Experts of a small language model: width 128.
Below are experts of layer 4 (counted from 0) of a mixture-of-experts language model. Rows are named router (the router's row for the expert), up (a neuron's input weights, with its number) and show model dimensions 0-127. Each number is 128 + 32 x the weight over its row's rms, rounded and kept within 0 to 255.
Before each expert's rows: "comes after" lists some tokens at least twice as common just before its tokens as in all text; "gets" lists some tokens that make up at least twice as much of what it gets as of all text. This comes from a sample of Wikipedia text that the model never trained on. Tokens count by the router's weight.

# expert 205
comes after: " |", ".", "===", " ===", "s.", " =="
gets: "\n", "\n\n", " Succeeded", " %", "\n ", " Preceded"
router [121  97  45  98 182 162  98 131 168 139 123 187 160 126 149 102 141 159  79 120  79 165 121 198  67 142 106 155 106 110 110 193 110 137 148 136 123 151  95 106  38 176 186 159  95 150 117  94 177 153  91 156  99 118 129 135 108 145 174 107 124 151 186 148  84 153 157 122 181 134  93 117 129 140 126 141  79 106 128  84 108 158  55 162 126  93 158 123 110 141 124 136 137 120 100 121 118 147 164 131 119  87 143 130 116 134 101  87 162  95 117  74  99 120 134 125 177 115 165 194 143 195 136 159  97 101 127 134]
up0 [144 199 130 113 108  90 142 144  78 127 103 117 206  88 174  93  39 160 158 166 104 136 135  82 129 132 127 112 105 111 152 119 105 173 155 141 102 176 150 176 158 109 172  91 114 158 150 140 119 106 126 151 122 153 149 138 157  99 121 163 115 164 145 149 101 135 184 130 149 130 109 100 138  93 135 141 118 141 132 121 212  98  62 195 119 179 129 208  81 157 110 137 179  93 166 123 111 105 182 161 100 153 178 174 147  92 109 119 152 136 136 146 102 146 150  76 120 141 163 113 108 121 164  85 110  78 141 168]
up1 [183 173 181 106  47 134 138 162  86 121  94 175  80  96 180 117 108 118 127 122  80 181  93 102  87 181 130 130  90 127 110 105 121 118 140 132 140 140  92 102 160 134 163  93 100  73 141  49  84 156 129 149 103 117 134 143 153 115 130 162 128 111 180  67 142 122 122 106 149 104 143 155 158 190 142 136  82 191  70 138  89 116 143 124  87  86 127 157 104 123 190  85 102 195 152 156  96  86 144 111 142 101 127 136 105 180 149 103  87 135  88  85 107 128 108 159 128 117 139 164 149 124 102 125  90 137 180  90]

# expert 134
comes after: " |", ")", " =", " (0)", " information", " also=="
gets: "\n", " /", " political", "ost", "′", " based"
router [129 109  96  77 108 123 108 184 142 128 118 179 148 131 160  69  81 142 117 127 137 131 106 179 128 177 137 151 160  87 120 173 127 121  63 139 136 176  93 135  78 175 163  74 101  51 139  76 126 149 109 127  89 129 174 183 154 101 154  88 150 255 154 128 114 128 121 174 203 102  98 148  82 126 130 116 126 151 154 146 139 133  69 168  77  81 152 152 112 148 157 109 157  99 103 141 133 146 160 125 104 180 107 107 132 165 127 169 158  95 136 108 135 118  95 124 155 153 143 182 132 132 124 148 123 108 135 144]
up0 [129 141 111  68 117 108  97 127 149  72 104 185 142 126 162 100 144  93 158 115 130 201 148 116 159 176  63 111 137 119 132 177 159 101  97  56 107 135  84 152 149 138 143 147 132 140 185  75 130 183  94 115 108  22 142 151 166 143 171 137 128 142 137 110 114 162  94 126  95 138 145 129 117 169  81  45 123  74 133  60 118 144 135 151  94  78 110 143 113 119 161 122 159 139 149 140 173  97 128 181 111 103 133 124 177 127 156 155 159 106 125 139 162  60 127 143  97 104 120 119 112  98  65 111 117 173 121 129]
up1 [113  61 128 142  91  72 129  87 124 121 110 167 173 110 172  69 149 138 159 139 126 135 136 207 134 167 158 143 105  95 139 144 130 202  84 154 132 138 104 153 142 149 154 153 140  56 109 117  94 147 113 178 132 124 160 124 187 125  87 106 156 221 141 112 121 157 147 153 125 118  82 225 155 193 149 124  64 169 131 172 130 154  87  91 147 127  80 158 117 146 151 111 134 114 118 169 116 142 111  91 113 148 108 184 144 117 121 171 119 146 111 136  86 131 133  91 149 161 171 175 119  95 110 123 131 126  80 150]

# expert 119
comes after: " of", " in", " to", " at", " for", " by"
gets: " the", " The", "The", " all", " \"the", " His"
router [203 128 140 118 132 138 168 157 132 146  99 130 234  86 126 108  78 162 150 161  91 131 152 186 118 143 135  47  98 111 137 135 149 137 104 111 114 175 134 148  63 174 181  92 124  96 101 107 121 134 104 137 108 133 150 113 153 105 167 141 165 154 148  94 113 124 243 134 137 130 102 108  88 131  84 103 102  92 188 128 143 117  97 156  84 111 151 120 132 173 138 122 154 110 172 173  88 105 125 181 122 163 121 115 125 144  74 159 158 136 151 139  92 114 139  45 147 164 116 114 169 116 173 136 140 110 103 137]
up0 [143 125  85 113 135  98 127 165 130 102 118 164 169 153 190  62  95 116 140 146  76 104 163  81 141 140 134 102 125 121 145 109 157 148 159 151 142 150 136  57 150 181 143 158 105 108 109 118 131 118 106 113 101 121 113 134  96 136 178 117 123 125 118 102  96  80 120 125 109 131  71  94  95 147 101 126 149 158 137 191  95  93 164 116 136  93 181 160 163 163  58  90 158 126  79 178 119 150 120  81 140 111  88 105 141 136 133  93 130  41 151  68  85 104 214 128 120 141  74  49 161 137 146 153  91 140  96  93]
up1 [147 159 113 148 142 129 145 103 209 150 167 201 119 103 124 171  58 153 154 169 140 128 146 101 112 158 165  93 163 134 128 151 138 114 148 124  60 181  96 143 113 226 100 125 180 148 151 148 182 149 122 144 164 124 195 166  88  74 131 134 184 123 170 119  83 132 118 170  98 103 128 133 123 124  98 146 150  78 139 130 172 135 129 137 134 125 131 109 152 139 128 127 123 134 131 155 175 139 127 118 117 113 132 101  75  81  66  81 107  76 138  68 160 100  93 169 142 168  71 142 110 135 160 182 134 148 156 165]

# expert 143
comes after: " of", " in", ".", " on", " to", " with"
gets: " the", " The", "The", " a", " A", " This"
router [176 129 104  86 160 140 154 157 116 123 166 137 236 102 130 106  83 173 129 128 120 178 167 113 128 137 116  84  79 117 162 132 169 174 120 117  73 198 128 126 127 171 148  99 114  93  81 137 128 110 129 135 152 142 136 109 125 157 167 143 184 148 133 110 126  24 201 118 152 153 116 120 107 117 121  77 113 100 164  73 178 120  97 124 109 100 160 156 126 143 125  96 200  82 164 177  62  71 119 189 131 134 147 136 130 113 124 151 130 104 146 124 106 137 121 106 123 177 114 135 140 166 171 103 138 123  87 129]
up0 [111 107 185 130 124 106 116 116 135 122 154 143 165 144 157 207  56 140  98 152 107 124 109 126  98 168 133 176  94  83 126 135 127 125  55 136  85  95  85 110 164 150 160 115 162 160 111  90  94 124  77 108 120 149 118 158 118 106 166  95 172 155 125  45 177 113 101 122 114 136 104 170 152 164 123  72 171 124 136  81 182 125 121 149  85 104 144 153 151 121  38  82 133 161 129 135 122  91 136 162 126 142 149 102  64  75 104 122 119 141 121 126 153 140 170  87 187  74 113 140 121 153 185 148 185 104 116 144]
up1 [ 85 115 153 147 107 152 156 169 118 118  64 186 147 192 132 126  67 156 164 144 110 182 177 144 184 128 118  96  97 172 142 122 104 179 114 131 181 182 180 192  44 175 114  86  64 120 119 148 116 130 188  83 160 116 100 168 114  96  81 121 127 159 128 138 106 135 171 140 143 120 174  77 163 107 143 128  68 154 148 105 115 144 103 127 124 150  97 127  93 139 126 174 104 138  70 122  88 160 106 109  86 134 164  61 113 110 120 113 145 125 156  78 142 151 174 101 131 156 131 153 114 151 107 135 108 142 102 120]

# expert 50
comes after: " the", "-", " of", " The", " and", " by"
gets: " K", " G", " L", " S", " T", " H"
router [132 116 110 161 141 171 183 133  91 123 152 146 200 135 155 131  88 125 120 122  50 195 102 111  92 183 106 129 102 116 165 143 141 180  90 106 111 147 154 126 130 130 140  77  68 122  76 105 171 116 120 172 102  73 140 141 163 101 141 118 185 162 102 119 101  93 156 132 139 105 153 129 114  85 147 132 114  33 149 113 136 150 132 155 132 106 119 165 112 130  87  65 154  86 126 106  98  98 164 156 133 118 166  92 134  89  65  91 135 130 159 112 150  95 145  58 134 135 204 166 143 113 168 168 153 121 109 181]
up0 [183 186  93  48 154 136  93 168 124 110 125 133 160 102 156 104 101 170 196 161 122 127 139 169 111 125 173  82  87 115 112 165 141 132 128 100 127 143 146 156  48 124 119 100  91 109 106 107 118  90 120 131 100 215 121 106 191 121 169 113 130 196 187  98 123 117 131 149 163 121 139 100 130 119 127 135 113 199 142 100 133 156  92 164 147  60 152  89  85 136 139  88 169 126 168 172 128  88 128  82  73 127 139 174 165 142 133 124 138 140 148 130 133 103 105 115 115 188 132 189 113 136  62 104 121 128 135 113]
up1 [133 111 127 100 134 105 142 163 120  89  96 174 173  91 168  59 100 181 161 127  67 145 135 136 114 139  91 143 148 132 136 193 125 110 120 139  83 138 146 154  88 139 151 124 126 111  80 142 142 166  99 152 112 106 181 111 123 124 163 208 103 168 159  52 101 106 186 141 172 116  87 120 135 159 119 110  92 122 192 114 145 201 105 122 106 133 159 125 118 182 161 102 160 126 131 131 157 116  98 189  89 183 145 183 176 163 125 147 124 166 137 127 112 149 120  99 134 150 169 121 190 139 163 111  52  84 151 135]

# expert 62
comes after: "\n", " ", "\"", " ENG", ")", " —"
gets: " |", "-", "|", ";", " -", ":"
router [184 100 142 172 155 124 181 152 110 113 139 177 128 144 113 110 135 171 129  87  87 161 167 102  81 170  99 129 130 131  90 169 125 169 113  93 153 123 172 100 140  99 218 166  90 129  91 110 119 114 102 127 146 135 143 194 171 158 119 194 140 154 138  88 105  78 139 175 174 119  93 103 146  66 131 115 123 137  77 113 169 124 111 126  53 110 162 123 117 192 126  84 143 163 123 187 149  98 130 144 122 102 133 158  97  99 115 117 132 146 145 112 147 100 118 134 109 125 130  83 203 123 171  68 134  66 122 180]
up0 [107 149  98  74 125 119 149 143 119 123  68 135 163  89 167 116 109 109  76 147 154 115 100 107  86 176 158 130 178 115 127 132 129 136  90  88 116 190 107 148 163 137 193 133 143 109 132 168  75 124 116 165 106 127 135 136 138  97 189 109 123 107 111 166 152  70 121 137 179 165 102 142 148 118  80 131 101 135  86 127 119  94  49 121 184 140 112 126 126 178 188 196 127  54 141 114  52 132 126 129  96 159 116  72  97 119 106 163 138 149 125  56 128 104 121 105  88 181 139 175 164  97 120 182  92 127 122 116]
up1 [178 118  67  95  95 169 133 144 165 112  84 103 113 124 180 115 154 141 138 146 140 150 118 123 100  91 155 123 110 136  77 169 140 202  97 126 126 134 152 139 110 128 141  98 121  97 115 135 161 128 109 111  96  85 164 105 124 100 200 121 156 148 119 120 190 106 198 114 157 113  73  96 124  52  78  99  80 154 157 147 129 187 163 136  97  96 142 115 115 145 196 169 138 103 168 104 171 153 153 165  99 173 147 157  97  65 112 172 208 164 121 111 116 102 105  76  85 148 135  82 156 154 123 121 135 111 124  91]

# expert 234
comes after: " in", " on", " of", " for", " at", " to"
gets: " the", " American", " his", " their", "'s", " her"
router [155 161 100 121 158 196 162 181 137  74 147 155 163  85 138 142 122 140 146 134 117 126 111 100  66 120 170  93  82 101 140 157 162 173  87 163 146 164 168 155  94 126 150 102 142 139 149  82 197 153 120 186 167  67 121 139 197  84 170 141 175 126 146 115 103 141 155 137 113 159 126 104 107 148 124 123 134 147 192 129 147 164 100 142  99 121 127 108 130 123 188 137 184 107 115 172 149 109 100 151 108 134 157 165 165 170  81 168 121 162 108 145  79 134  76 140  96 125 106 175 150 158 178  42 143 132 162  98]
up0 [120 192 121 146 122 160 174 172 113 115 113 149 195  92 134 145  91 128 126  76 148 133 145 172  92 122 107 120  84 134 152 187 154 135 131 184 170 197 201 131 101 170 165 155  94 168 177 110 161 143 134  91 130  31 171 139 173  41 135  96 176  84  99 124 111 137 154 158 112 110 106 130 135 148 126 161 114 157 111 128  81 147 123 123 128 100 175 152 111  67 138  92 139  96 135 130  99 118 122 129 137 175 154 149 186 144  99 110 170 105 109 134 121 118 107 122  99 147 126 158 124 104  74  56  87 139 145 143]
up1 [110 134 157 123 141 162  96 148 170 149 162 199 145 150 119 137 131 123 159  76 138  96 120 129  99  73 145  87 109  68 135 125 105 166 145 113 108 131  71 161  56 116 142  66 101  54 135 113 158  95 157 116 114 114 135 149 116 144 144  85  84 161  96 112  89 118 114 187  99  89 110 130 190  85 135  88 140 126 141 103  87 168 126 146 101 124 139 153 178 117 138  56 192 105 117 131  96 134  95 125 141 123 174 162 151 164 196 157 196  60  87 167 114 137 126 106 145  94 119 156  99  90 158  94 134  80 137 123]

# expert 23
comes after: "\n", " the", " by", ":", ",", " '"
gets: " S", " T", " K", " D", " H", " R"
router [150  85 121 171 128 164 168 148  83 156 137 136 153 110 149 128  96 129 100 137 118 171 145 139 103 123 115 126 148 148 122 171 175 160 124 119 124 172 124 148 152 126 117 107 111 119  81  82 205 116 138 160  74 101 174  97 163  87 117 184 196 196 129 109 117 121 139 131 139  97 131 134 123  92 161 104  60 102 129 119 117 160 119 158 110 143 150 210 122 159 116  86 186  95 132 109 120 157  83 178  69 123 172 115 119  61  83  92 135 164 174  66 140 113 159  75 109 122 199 124 125  93 145 155 122 117  68 159]
up0 [145  93 111 105 158  87 114 114 116  91 159 193 189 106 135 132 110 136 127 146  98 177 111 122 117 101  85  72 102  86  53 111 144 135 147  96  64 159 127 125 112 155 187  99  86  81 114  94 137 151 100 155 178  75 104  64 132 167  96 142 133 163 156 135  70 129 198 133 180 105  95  98 162 138 106  85 103 123 167 149 143 103  99 159 146 101 141 175  83 131 166  77 152 148 151 123 140 133 137 133 146 134 231 158 161 128 126 107 131 139 154 172 119 144  87 156 111  98 116 192 106 158 107 103 127  97 134 109]
up1 [160  90 121 137 127 119 142 102 146 121 104 147 173 140  78  81 131 180 173 170  86 137 114 145 123 172 140  52 155 110  94 159 133 158  94 122  65 151 107 127 120 166 117 146  86 153 101 127 107 148 127  84 118 113 138  56 132  54 170  46 118 170 106 117  94 152 132 116 172 107 135 119 171 157 122  90  99 148 121 113  77 213 158 199 170 127 149 100  87 137 106 100 118  95  94 149 101 132 146 130 113 176 157 199 145 113 169 170 127  92  97  73  84 120 148 128 126 114 138 165 146 124 173 127 115  90 104 103]

# expert 228
comes after: "\n", " he", " record", " January", " information", " votes"
gets: "-", "|", " was", "\n", " of", " is"
router [153 139  55 106 135  63  91 134 156 117 125 144 165 151 177 122 129 165 127 153 129 138 122 181 107 121 120 124 129 130 166 114 163 116 102 150 118 178 120 143 172 173 126 146 163 136  86 109  77 159  80 154  81  60 172 103 138 134 161  96 111 173  99  71 131  98 153 143 161 182 101 145 158 186 140 141  92 124 166 135  82 137 101 104 174 122 109 185  55 146 154 108 147  85 196 103 120 139 126 109  71 101 116 156 128 118 159 151 102 148 141 135  37 146  80 109 150 148 184 127 136  88  98 109 111  94 137  73]
up0 [108 157 149 118 102 145 138 133 129 116 194 185 133 102 118  86 156 132 145 109 117 144 120 152 119 133 186  95 126  62 111 127 142  94 139 168 120 141 110 162  44 154 144 133 150 131 160  81 121 127 128 156 178 151 124 159 104  85  62 163  87 169  82 186 117  84 130 144 170 129  41 104 144  83  80 144  87 148 130 138 108 177 123 126 130 113  91 119 135 161 134 125 179  88 168 105  93 136  77 183 179 128  84 207 191 123 156 138 124 118 142 110 150 149 133 107 109  91 102 112 167 142 121  97 108 103 171  67]
up1 [ 96 158  62  74 111 120 125 166 117 131 137  90 156 127 210  99 121 126 128 158 118  99 166 127 102 119  78 103 139 141 145 137 150 162 105 186  80 140 125 139  73 137 163 131 147 132 143  85 183 183 107 134 154 125  96  99 171 158 104  95 144 157 152 198 106  91 192  79 163 116  45 168 158 159  80 145 152 172 121 129 141 113  89 177 178 179 134 150 141 110 180 122 113 139 136  97 147 119 129 156  74 100 160 170 172 120 162 120 119 124 158 136 112 122 107 152  53 153 168 142 112 151 115  90 176 121 137  94]

# expert 70
comes after: " of", " with", " for", " in", " his", " to"
gets: "'s", " his", " a", " its", " their", " her"
router [151 108  81 136 130 120 115 147 103 122 113 140 166 103 122 132 110 117 149 152 109 167  95 138 124 140 180  55 152 105 185 149 157 153 110 119  62 164 139 203 101 186 147  77 147  57 118 105 132 155 120 175  88 117 147 142 173 109 163 159 101 150 130 136 121 127 161 136 126  97 117 145 135  64  81 139 162 111 137  88 115 169  40  94 102 136 141 116 130 189 173 101 142 112 188 174 134  75 100 175 102 148 145 149 143 135 120 155  93 153 174 130 104 147  98 141 183 147 148 164 130  86 136  63  67 111 104  85]
up0 [132 167 129 104 154 109 187 166 143  88 123 126 175 113 156 162 103 100 132 128 117 106 141 195 118  86 111 135 101 114 175 165 175 141 135 132  95 210 121 141 129 104 137 112 150  48  95  71 108 131 108 147 134 141 169 100 136 176 134  96 169 129  75 108 107 108 129 173  84 120 146 149  96 120  66  90 150 186  82  86 110 121 115 114 139 135  95 116  97 112 123 164 100  62 127 150 118 107  81 190 156 112 184 152 148  79 166 140 152 176 140 103  79  99 113 108 139 167 128 155 109  61  89  85 184 116 165 124]
up1 [136 107 181 133 133  63 120 132 156 142 162 109  96 109 134 171 102  97 144 139 131 152 120 139 113 141 125 116 104 108  80 106 175 133 124 133  49 118 141  71 100 113 180 131 133  82 102  43 144 143  27 184 136 101 136 146 207 179 132 168 115 111 115  57 102 175 109 166 136 126  95 135 187 145  97  90 173 144 147  57 160 107 171 102 157  98 115 159 117 140  90 140 143 124  86 137 134 135 109  90 135 121 164 147 134 143 145 110 105 133  39 144 158  88 118 121 154 133 108 156 124 134 153 118 174 129 158 164]

# expert 121
comes after: "\n", " In", "In", " known", "\n ", " January"
gets: "-", "|", ":", " including", " -", " –"
router [255 136  88  75 179 152  81 149  78 123 134 140 225  74 147 105  67 135 193 105 106 118 132 126 124 167  81  71 122 121  78 131  99 163 150  98  94 117 127 142 126 165 141 114 147 152 111 118 100 131  84 209  84 163 156 121 106 110 132 142 143 127 155 110  86  95 138 114 156 124 123 137 155  99  92 122 131 115 136 100  82 145 105 144 115 135 109 121 112 157 157 137 123  90 166 137  63 162  98 143 103 134 100 164 138 133  92 163 105 123 184 106 130 103  91 128 118 130 168 155 164  90 136  93 107 125 186 164]
up0 [206 147  82 111 117 153  80 153 170 114 133 147 244 118 188  86  68 133 165 134 105 137 171  67 163 162  87 174 186 116 130 145 115 108  86 102 180 123 157 158 134 137 153 105 163 111 184  93 142 135 126 222 116 104 139 102 124 155 121 112 118 150 128 115  80 133 135  93  75 175 150 137 124  99  90 128 154 119 140 114 142 142 136 134  99  76 109 154 118 154 194 125 162 138 138 109 123  82 116 111  94 126 117 101 161 109 108 160 157 126 134 131  58 120 155 151 103 112 163 139 148  84 113  93  81 147 145 161]
up1 [133  94 157  97 167 200 124 131  81 102 107 119 144  69 125 101 139 104  94 124  85 166 147 165 122 195 129 126 141 154 127 104  92 254 113 133 156 153 143 145 126 125 109 148 130  46 141 131  99 121  91 153  93 122 117  97 143 118 150 147 154 142 124 125 105 158 119  86 145 178 146 151 151  71  74  94  94 141 105 126  88 187  85 111 100 130 132 120  99 185 194 147 165 149 134 122  74 141 160 112 114  81 140 104 110 132 124 171  94 137 126  88 170  99 115 129 140 145 125  90 195 119 132 136  40  98 121 107]

# expert 15
comes after: " |", " he", " who", " was", "-", " He"
gets: "|", " John", " had", " won", " they", " who"
router [137 121 114 154 221 107 129 108  99  96 119 164 160 154 159 152 111 160 122 113 120 182 136 135  79 147  78  67 122 125 139 164 117 136 149 105 155 130 206 104 122 119 225 177 119 113 108  83 155 121  99 183 187  72 138 155 198 180 117 155 156 182 159  72 116 116 143 146 143 122  79 110 112 141 121 130  95 115 119 166 130 106 105 112  56 143 149 143 107 155 160 130 129 129 121 144 139 129 111 121 139 119 179 118 131  99 115 112 112 112 173 141 148 100 133 125 131 100 100  94 151 136 192  84  63  74 143 201]
up0 [190 110 110 115  71 152 172 168 135  96 154 136 224 109 182 123  97 119 160 124 118  87 139 116  79 136 123 130  95  97 128 156 136 157  80  80 134 128  87 137 104 188 138 129 113 135 117 121 144 137  98 117 127  92 124 102 154  56 183 129 180 163 184 148 115 116 178 133 139 107  93 113 102 144 117 145  45  94 139 155 153 114  65 156 131 102 130 150  48 199 145 121  89  76 113 136 115  80 125 126 108 136  90 160 140 102  74 150 152 143  97 122 145  98  85  96 141 183 123 162 147  84 148 131 164  93 108 143]
up1 [115 153 111 114 142 110 119 189 102 108 110 124 195 106 193 125  67 137 154 164 124 114  99  82  74 118 166  93 127 113 131 180 127 109 141 102 132 146 102 206 113 171 151 160  82 141 122 143 138 140 120 149 160 122 162 122 119 132 167 125 160 199 168  80 112  90 140 158 167 131  98 128 174 110  65 155  73 145  92 113 130 135  32 107 107  95 185 173 133 148 116  84 148 104 100 113 144 143 138 139 128 134 178 173 116 114 124 101 109  78 135  80  67  95 127  81 119 154  77 179 127 117 127  96 145  79 112 162]

# expert 60
comes after: " the", " of", "-", "|", " The", " by"
gets: " C", " B", " P", " R", " G", " M"
router [137 124 166 118 162 179 185 101 128  68 123 139 154  78 174 125  35 112 102 121  92 176 159 142 101 135  92 134 138 125 177 142 108 138 113  96  87 148 103 124 132 138 133 115 167 150 116  65 114 122 102 177 109  91 113 132 152 128 154 142 198 159 118  92  41  70 143  99 124  82  62 139 129 113 124  74  97  82 141  88 158 153 158 177 125  86 144 129 124 162  84 106 203 139 143 147 144 149 134 156 122  98 120 142 148  88 114 121 137 186 136 107 103  85  94  68  82 147 157  97 111 163 150 154 137 125  88 148]
up0 [ 65  77 169 134 172 179 169 118 115 126  59 135 143  98 138  93  75 145  99 137 150 126 119 124 164 139 134  91  65 125 100 155 192 182 140 121 138 134  91 105 143  66 128  86 138  53 123  86 130 125  94 141 114  97 145 107 145 144 102 107  62 106 167  53 114 144 159  85 161 106 143 142 118 191  98 129 117  94 126 106 100 110 114 164 101 136 121 167 119 126 150 122  90 112 112 119 202 129 176 132 103 106 170 122 129 109 135 179 179 178 135 136 107  94 182 115  91 161 151 153 124 196 156  73 108 105 124 143]
up1 [102 142 136  99 140 134 105 160 153 117 133 123 151 119 188  97 136 121 183 101 124 117 143 144  64  99 138  82 132 143 176 132 120 113 120 116 124 185 127 105 119 159  96 122 100 128 191  67 138 144 117 168 119 122 138 121 169  73 161 104 156 147 138 128 127 108 157 153 103 110 134 109  81 191 111 110  87 168 215 115  97 168 210 164 137 142 151 141 134 113 211  98  98 135 149 147 129 132 166 133 136  77 145 191 163 132 107 122 126 106 115 144  85  60 124 121  63 187 157 154 174 170  97  65  78 114 157  95]

# expert 176
comes after: " of", " in", " to", " for", " from", " with"
gets: " the", " The", "The", " his", " their", " its"
router [137 102  83  81 105 123 119 208 102 110 107 109 225  97 128 127 141 148 135 129 127 174 131 181 112 117 156  62 125  87 155 139 176 126 164 151  46 194 179 134  66 150 226  92  82 107 129 119 115 133  91 185 152 127 100  88 129 115 162 143 195 148 127  98 106 126 172 169 134 141 125 112 150 136  71 103 124 138 153 138 136 118 138 120 142 116 167 144 137 193 124 126 137  89 165 142 139 120 112 152 123 133 170 121 145 142  58  84 134 138 115 116 133 151  98  82 190 162 114 141 154 119 166 110 132 142 108 112]
up0 [123 181  93 146 149  87 121 128 120 149  80  94 132 155 132 161 159 156 109 184 165  95  56 125  85  87  95 160  77 102 156 164 159 134 131 121 132 165 135 168  88 133 187 103 142 135  11  80 105 127 129 126 178  85 161 103 115 121 126 129 116 171  80 108 112 119 169 115 141 147 146 165  80 134 146 169 135 140 166 118 125 112  77 136  94 111 103 186  96 145  59 149  66 102 172 156  94 134 138  94 167  89 131 181  79 139 118 161 112 166 152 155 144 175 121 152  90 128 164 143 160 121 151 150 165 134 122 133]
up1 [ 99 142  98  96 142 136 108 116 112  93 132 111 146 131 151  61 135 176 201 112 114 160 144 114 162 143 152 139 111 119 181 217  98 102 165 144 163 115 109 183 109 115 118 106 155 164 111 170 143 106  91  83  91 160 154 125  46  91 116 102 147 138 125  95 136 114 107 114 143 178 144 128 150 149 132 113 124 131 186 160 139 131 134 120 180 131 112  94 146 118 188  96 178  89  91 113 114  69  84 129 142 207 124 154 134 175 186 168  83 184 141  77 148 112 102 115  96  73  96 119 119 104 188 166 117 160 151 126]

# expert 252
comes after: " of", " in", " to", " from", " at", " on"
gets: " the", " The", "The", " his", "'s", " its"
router [132 122 142 122 141 152 190 174  80  78 101 146 152  92 126 132 131 188 138 152  92 124 136  89 118 131 173  91 119  98 134 142 126 153 137 116  88 165 117 169  79 159 154 124  92  57 120 117 122 166  66 170 149 123 124  86 153  96 200 163 142 169 127 109  91 102 232 193 138 140 129  95  84 120  88 121 102 101 185 122 137 133  62 143 105 132 105 132 107 146 163  95 115 147 171 127 123  97 106 134 106 101 195 134 152 157  58 113 165 141  88 114 106 128  89 114 114 217 118 168 147 114 143 139 138 142 146 136]
up0 [ 92 106 112 149 145 159 195 152  95  94  74 143 109 124  83 100 179 148 163 127 135 132  44 149 150 115 144 115  67 146 141  99 111  97 133 100 112  93 137 105 149 144 184 142 108 100 130 158 109 159 101 112 123  69 154  76 173 167 131 144 185 155 122  86 105 110 114 119 159 183 133 108 172  90  85 158 111 119 159 231 163 105  84 108 124 108 105 142  92 163 160 124 175 169 161 141 119 149  82  84  28  99 156 171 111 103 126 112 114 101 119 124 136  94 110 145 153 132 146 147 176 147 109 141 156 101 110 152]
up1 [ 44 119  45 133  98 107 158  95 119 151 105 110 194 184 125 110 136 126 159 155 125 158 143 116 111 115  91 137  90 155 152 141 143 128 110 125 141 155  79 154  91 129 131 131  96 115 161 147 108 146 134 138 173 102 146 171 144 144 172 141 135 163  94  93 133 127 202 154 125 119 101 117 106 154 137 144 121  80 205  90 168 120 125 126  79 164 151  91  92 143 189 120 127 112  98 158 161  86 103 193 153  95 172 170  72 123 110 124 179 157 148  97 109 167  76 187  43 154 109 166 148  79 107 134 134 135 109 123]

# expert 233
comes after: " ", " 0", " 1", " —", " 2", ")"
gets: " |", " 5", ")", " later", " 1", "==="
router [141 106  74 163 145 149 118 141 122 124  81 191 150  99 140 145 120 151 145 135 105 141  64 107 159  58 131  99 139 130 121 180 179 167 109 165 130 135  72 141 126 112 154 141  80 127  95 106 141  69 137  90 128 154 145 152 204 170 146 107 191 154 204 139 148 127 196 140 159  95 109 115 121  87 130 135  75 118  99 126 124 147 138  93 102 133 148 148 132 163 105 123 135 136 117 155  57  90 216 106 103 135 141 121 132 120 147 115 165 158 137  60 121  81 157  88 156  86 152 158 203 136 149 139 147  65 113 129]
up0 [136  39 146 108 128 121 175 103 104 128  97  83 137 152 173  93  98 135 178 159 101 135 154 154  99 145 151 102 124 113 162 161 159 120  89  86 130 117 161 130  76 138 102  96 138 139 118 130 172 143 113 133 187 145 110  93 150  99 125 113 144 154 153  85 122 132 168 189 156  83  81  60 159 152 112 139 119 122 134 166 124 169 136 145 100 143 138 152  81 111 189  97 127  47 151 147 144 144 115 114  43  92 152 207  88 119 108 173 155 141 138 115 112  80 114 101 142 153 132 173 121 112 167  77 147  76  68 168]
up1 [159 102  78  71 115 126 157 101 110  90  96  72  98 153 179 118 129 186 153 135 109 142 188 152 154 185 158 113  70 114 134 218 122 117 107 140 102 172 142 133 151 152 154 179  85 119 131  95 126 118  81 164 154 122 143 154 146 106 145 104 107 209 142 158  70 111 177 163 170 125 107 122 120 132  82  72 100 159  99  88 151 181 124 126  72 150 175 135 114 123 112 137 158  89 126 160 109 142 166 182 118 152 117 172 173 132 130 157 137 138 143 116 118 104 116  61  79 131 152 169 164  94 188 109 120 138 123 150]